config.toml
n_layer = 11
n_experts = 64
norm_place = "pre"
init = "normal"
init_std_o = 0.00835
lr_mult_o = 1.08
Below are experts of layer 4 (counted from 0) of a mixture-of-experts language model. Rows are named router (the router's row for the expert), gate (a neuron's input weights, with its number), up (a neuron's input weights, with its number) and show model dimensions 280-319. Each number is 200 + 20 x the weight over its row's rms, rounded and kept within 0 to 999.
Before each expert's rows: a language model's description of what the expert responds to; "gets" lists some tokens that make up at least twice as much of what it gets as of all text. This comes from a sample of Wikipedia text that the model never trained on. Tokens count by the router's weight.

# expert 21
Single consonant letters. Lone consonant pieces t, w, l, r, h, j inside words, plus the word that, as in Ha-w-ker, unpredic-t-able, fe-w, to-r-nado.
gets: "t", "w", "l", "r", "h", "k"
router,177,207,203,220,218,199,199,176,177,177,199,186,173,131,179,198,188,185,208,173,185,199,220,189,178,201,221,187,205,240,173,222,190,184,189,163,202,185,208,177
gate0,173,210,216,164,177,174,218,212,179,206,203,229,209,193,190,218,226,193,216,231,207,176,223,186,214,180,224,213,240,230,223,193,208,226,204,165,198,191,188,204
up0,182,187,192,188,195,211,185,189,213,219,185,156,202,177,196,220,192,203,210,205,192,201,185,154,201,208,206,215,223,194,207,202,200,186,182,205,200,169,182,169
gate1,204,197,190,235,196,201,192,179,170,221,194,208,215,237,213,194,230,188,199,227,205,178,199,212,195,166,201,199,184,210,176,203,175,171,203,232,209,182,204,184
up1,235,203,212,205,188,212,204,182,216,227,190,191,235,166,203,200,179,206,189,189,180,239,184,181,233,205,190,209,229,181,216,194,222,210,202,214,199,231,190,198
gate2,186,191,198,210,182,225,198,202,180,233,210,195,192,171,189,203,210,205,180,230,176,199,234,188,186,216,191,174,206,197,186,177,176,192,223,184,180,158,198,204
up2,202,185,190,205,204,191,199,182,188,193,196,202,206,208,208,199,200,244,189,205,200,214,240,165,242,215,210,164,211,195,161,180,200,204,204,207,185,159,218,234
gate3,202,211,197,201,204,209,246,197,205,217,222,179,204,199,212,171,196,196,226,198,190,228,214,196,233,214,177,195,249,204,191,184,179,211,196,144,176,179,210,194
up3,157,186,210,191,223,208,207,208,208,173,197,195,201,235,145,200,202,215,222,192,216,198,200,218,189,180,185,202,181,215,199,207,249,170,189,227,200,222,175,195
gate4,165,186,194,200,229,184,211,203,208,182,166,195,215,187,223,160,177,198,205,174,177,154,196,207,183,232,208,228,176,224,192,187,179,199,224,229,218,205,220,177
up4,187,202,190,177,219,196,218,157,204,188,184,213,228,207,202,202,236,212,174,193,197,190,176,182,198,203,205,201,174,187,192,211,220,219,197,234,200,193,187,175
gate5,173,179,175,191,207,227,198,232,182,225,181,178,218,188,176,196,196,202,217,219,185,190,224,160,186,198,212,220,202,202,200,249,185,227,232,202,187,219,199,227
up5,175,185,188,189,229,224,224,198,185,167,172,191,191,170,211,216,189,190,173,203,204,186,211,209,189,185,221,189,205,229,192,213,242,188,218,231,171,214,166,220
gate6,207,217,187,197,224,219,198,192,226,201,209,202,193,200,229,175,211,183,184,196,177,198,224,212,221,197,165,178,211,237,196,205,194,167,192,210,226,169,195,198
up6,210,199,178,184,213,180,170,172,218,193,193,211,203,175,200,197,164,204,205,191,201,212,186,186,228,173,171,227,140,224,190,170,191,216,222,201,211,194,198,220
gate7,187,205,209,224,181,186,230,201,191,225,207,190,214,156,169,157,219,211,220,164,200,149,212,196,211,229,219,189,207,191,203,212,207,169,204,201,163,189,198,174
up7,211,219,209,222,222,193,196,187,189,175,195,195,240,191,249,160,231,218,225,199,229,183,210,168,230,174,211,203,194,193,214,189,173,199,197,199,201,191,216,191
gate8,199,189,215,190,187,232,190,189,177,189,188,194,229,185,233,222,187,199,207,179,196,192,196,175,187,226,224,199,210,220,177,185,209,175,178,170,197,137,210,183
up8,187,249,218,187,196,190,173,165,186,161,233,193,181,245,199,198,195,195,176,210,185,203,194,218,168,244,190,186,205,217,241,208,182,201,168,193,192,189,237,220
gate9,187,187,167,218,199,225,189,222,191,205,194,231,179,186,226,196,239,190,209,186,211,196,196,197,182,228,228,194,237,214,223,213,203,177,206,167,187,204,209,195
up9,179,199,216,183,203,172,197,221,184,232,181,167,220,211,203,197,210,199,206,188,210,200,211,173,189,173,195,254,190,200,225,220,235,211,216,170,196,196,198,180
gate10,190,196,210,178,199,181,177,170,226,203,195,196,205,153,190,181,198,200,244,197,190,209,179,208,189,200,204,198,173,219,207,237,199,199,229,189,184,177,187,212
up10,233,190,216,222,211,196,209,170,187,176,188,208,182,163,193,212,190,222,157,229,201,229,193,198,207,207,192,218,194,208,200,171,198,211,182,208,184,199,197,193
gate11,205,223,193,187,178,200,205,208,208,215,156,182,168,200,166,154,197,232,211,198,175,212,183,211,180,209,193,179,210,191,185,202,234,222,179,207,190,223,144,200
up11,219,188,179,166,169,202,217,174,234,206,171,205,207,208,219,183,190,218,253,180,213,177,197,174,187,184,217,168,185,201,191,206,195,222,206,184,204,162,188,205

# expert 3
Mid-word consonant clusters. Word-internal pieces like th, mp, nd, pt, p inside longer words, especially ra-th-er, Mi-nd-augas, res-p-onsibility, leng-th.
gets: "th", "p", " p", "as", "mp", "if"
router,182,184,207,241,191,208,182,205,234,148,208,190,197,174,203,209,204,227,170,194,201,192,208,231,200,220,203,200,181,219,217,179,181,193,184,219,202,187,183,198
gate0,170,189,251,210,165,192,218,190,203,250,222,198,178,201,124,182,213,187,178,196,217,194,180,182,209,196,165,190,198,175,234,191,204,186,196,178,194,192,198,176
up0,161,187,270,196,183,185,225,180,194,210,181,201,194,192,191,219,178,191,182,169,223,214,196,208,208,210,188,169,199,206,202,203,190,222,198,212,207,233,188,188
gate1,145,198,199,234,213,204,216,191,208,211,166,183,165,191,175,183,180,214,215,203,218,198,169,166,197,194,169,208,157,208,169,202,176,200,196,183,179,220,186,203
up1,184,179,209,209,193,159,219,180,197,164,205,196,232,212,200,201,210,199,192,218,207,208,218,198,177,150,197,202,193,178,187,223,184,164,197,188,199,167,229,230
gate2,207,186,197,192,205,190,168,238,223,186,199,208,220,209,222,214,184,218,203,189,217,236,197,226,222,237,204,165,184,167,243,204,182,200,197,177,229,171,225,233
up2,207,192,224,205,209,168,198,171,184,209,201,199,179,185,187,200,198,197,235,202,185,194,227,154,165,183,190,246,194,248,180,190,210,204,196,231,197,226,183,165
gate3,205,172,197,209,213,205,192,221,236,226,212,214,218,188,171,208,225,219,177,198,236,197,181,185,222,208,208,184,202,211,176,238,184,233,236,173,181,182,224,231
up3,180,191,228,202,192,189,172,190,170,224,190,206,219,192,237,195,198,174,222,175,208,195,210,198,220,197,161,204,198,168,243,177,204,163,211,176,224,181,219,161
gate4,202,264,227,209,197,187,199,197,206,187,191,208,248,205,200,192,213,213,169,210,248,224,252,242,222,166,214,171,193,188,225,209,206,204,200,210,160,215,198,209
up4,160,169,188,213,188,202,184,212,162,237,236,193,177,217,207,178,182,214,208,182,179,176,213,226,194,171,230,195,179,228,190,208,192,177,205,214,225,174,207,216
gate5,212,167,211,183,185,178,190,186,220,191,207,178,202,202,205,216,210,237,186,186,195,200,244,215,220,199,124,196,210,196,170,196,193,208,188,174,205,186,186,210
up5,213,182,207,205,218,171,229,202,194,228,224,183,177,190,195,209,216,215,205,155,204,177,208,212,210,206,167,207,170,222,195,213,147,219,208,164,229,186,186,233
gate6,200,220,187,157,205,176,181,204,163,238,237,187,207,189,159,226,181,197,200,229,213,205,207,190,216,219,223,229,199,192,192,195,200,237,167,216,207,188,181,193
up6,218,192,223,174,190,191,198,199,193,205,188,200,196,211,211,220,214,158,198,203,231,239,226,186,208,188,211,183,214,224,186,216,212,180,196,196,210,231,221,191
gate7,202,212,197,234,193,216,211,198,212,205,173,215,238,247,171,211,210,221,210,173,174,199,229,225,180,199,190,215,208,189,190,209,201,215,152,205,194,180,210,186
up7,202,158,224,223,210,169,220,198,148,225,219,200,196,172,198,185,203,191,197,209,221,184,185,179,218,189,218,202,224,197,232,202,184,166,245,178,202,165,224,207
gate8,188,233,198,176,188,211,207,217,185,191,225,204,160,197,204,192,191,173,205,173,218,259,180,203,211,197,217,176,174,217,237,215,209,215,182,216,205,202,249,209
up8,215,191,174,209,206,206,234,235,205,194,236,197,192,208,193,211,199,185,195,217,184,213,207,200,201,223,251,204,214,170,217,228,201,175,207,194,180,149,248,197
gate9,188,212,207,176,216,214,177,201,210,184,203,196,189,215,180,173,189,203,210,233,189,240,185,218,186,193,161,194,190,204,239,210,203,216,203,213,177,208,167,210
up9,215,193,174,179,212,205,219,208,208,195,208,165,198,224,196,222,211,254,184,194,218,193,175,194,224,205,189,181,215,255,230,206,211,181,206,192,227,190,235,202
gate10,246,168,195,203,172,211,255,194,176,227,180,199,189,188,260,189,162,200,216,210,177,184,205,194,197,231,206,203,185,211,152,241,196,228,225,170,181,212,182,202
up10,185,193,184,185,197,224,195,207,195,214,206,200,241,246,199,221,203,183,191,181,217,216,197,196,206,196,213,195,167,184,200,198,186,205,187,208,208,154,181,204
gate11,233,228,206,206,210,221,180,210,216,191,203,216,213,178,205,178,230,234,179,205,191,176,227,208,194,251,209,207,192,181,209,191,178,180,193,148,230,199,226,222
up11,189,217,218,211,211,205,213,241,182,172,209,227,185,207,192,224,182,233,199,225,199,188,204,199,229,170,180,224,188,167,184,216,187,223,224,183,170,234,201,211

# expert 11
Mid-word continuations. Word pieces continuing a word after a short start like pa, p, or, such as pa-ir, or-al, German-y, char-co-al.
gets: "c", "us", "p", "w", "th", " 1"
router,178,184,210,249,196,168,212,189,200,178,192,195,189,170,206,220,222,197,210,210,202,191,207,197,158,199,198,190,206,209,197,171,174,179,208,197,163,199,192,233
gate0,202,221,207,183,196,205,212,212,192,229,163,144,228,195,181,200,198,189,182,188,186,182,203,162,197,202,178,204,198,176,213,176,211,189,228,213,216,193,211,206
up0,211,210,204,203,219,196,168,179,252,223,225,225,203,182,195,207,190,210,182,187,174,213,196,201,199,196,180,171,244,230,226,187,200,203,222,214,224,202,199,189
gate1,218,196,212,235,185,229,199,235,224,193,161,206,199,208,193,200,207,194,172,208,179,193,244,220,192,190,187,161,178,169,203,190,183,195,201,204,184,228,208,169
up1,237,213,206,230,218,194,215,207,191,229,207,178,214,196,233,194,214,210,226,184,172,171,188,206,183,227,181,201,166,163,177,248,174,207,219,189,160,198,190,198
gate2,199,189,203,197,185,228,222,202,241,212,161,198,237,209,163,216,194,234,239,213,193,200,203,176,205,224,209,210,216,211,216,214,202,204,176,199,214,187,171,198
up2,215,156,204,230,177,214,201,213,207,177,228,212,183,182,199,199,181,197,194,180,157,203,202,204,175,202,171,216,217,203,219,244,169,197,185,207,199,170,168,215
gate3,185,184,224,223,192,185,214,193,193,188,160,194,218,200,162,235,212,211,224,218,174,217,174,235,208,225,198,178,234,152,205,183,217,222,182,198,176,196,224,205
up3,206,195,216,203,231,209,195,211,206,191,180,206,203,186,181,237,215,198,193,200,242,201,233,226,210,203,235,180,159,198,203,202,223,186,192,203,234,190,218,235
gate4,178,211,200,171,186,174,232,195,197,202,193,223,227,204,193,200,185,189,157,175,177,220,205,177,181,198,206,231,185,169,241,170,220,221,190,199,216,189,218,213
up4,226,196,214,214,191,200,179,155,178,184,203,211,217,193,193,174,188,229,199,220,192,198,181,205,191,227,222,205,200,205,206,188,224,192,194,213,194,196,209,198
gate5,203,197,216,190,208,173,229,217,210,214,197,194,207,195,205,204,197,199,220,195,208,177,194,182,215,204,192,220,185,191,231,198,176,175,230,206,176,200,158,182
up5,205,181,191,190,176,171,199,169,238,217,188,212,210,229,202,221,192,211,133,197,214,200,225,194,202,163,221,201,167,228,186,210,216,173,205,201,194,159,234,217
gate6,194,222,178,179,203,214,218,198,177,181,236,196,159,217,182,189,208,196,218,192,217,192,222,201,221,224,204,194,192,196,222,197,201,147,174,217,183,201,196,186
up6,135,182,167,203,185,224,264,167,215,190,196,228,203,195,206,222,198,214,170,212,178,200,217,188,176,218,229,226,218,191,197,180,187,186,203,167,212,193,196,214
gate7,184,176,190,189,154,174,221,194,219,218,176,164,198,199,183,215,197,173,218,180,214,153,191,213,242,220,153,172,197,212,233,179,206,191,177,220,198,200,184,160
up7,224,184,186,210,218,175,185,205,204,188,164,192,192,213,175,211,160,201,230,219,220,196,228,197,169,215,202,204,216,176,205,190,257,208,248,197,160,203,230,199
gate8,197,172,186,214,165,182,244,183,206,231,211,196,183,172,203,172,211,201,218,232,201,228,178,202,207,236,207,221,215,181,215,215,173,168,188,184,188,202,206,178
up8,245,212,195,168,206,182,192,212,194,197,167,196,186,194,197,202,226,218,232,200,200,199,167,187,213,223,234,212,182,215,185,205,229,185,201,158,219,209,168,176
gate9,198,266,181,210,213,212,174,214,199,161,183,216,216,227,190,201,184,194,197,206,197,214,259,199,168,212,167,203,193,192,221,161,199,206,187,230,181,187,203,187
up9,229,204,212,224,182,214,188,210,218,203,232,213,183,212,219,201,182,178,211,190,213,171,205,191,193,201,200,165,219,211,211,234,186,214,200,193,225,203,210,197
gate10,215,203,237,208,229,213,224,203,171,227,200,175,216,227,192,199,195,214,211,178,188,183,205,191,208,204,184,171,195,177,224,240,204,207,213,208,176,171,212,184
up10,203,177,188,206,238,213,172,184,198,192,156,217,203,218,194,204,187,157,195,184,196,166,238,171,145,203,223,176,220,209,194,189,184,219,178,228,184,230,177,199
gate11,172,224,179,180,167,215,221,199,161,207,199,179,206,187,177,160,211,180,210,197,218,186,202,219,217,219,189,197,193,187,210,222,187,177,203,191,201,161,214,177
up11,218,200,258,194,186,212,196,182,183,187,187,177,221,162,226,215,211,211,217,192,172,241,187,219,192,207,198,222,215,237,196,168,224,186,212,201,186,182,184,222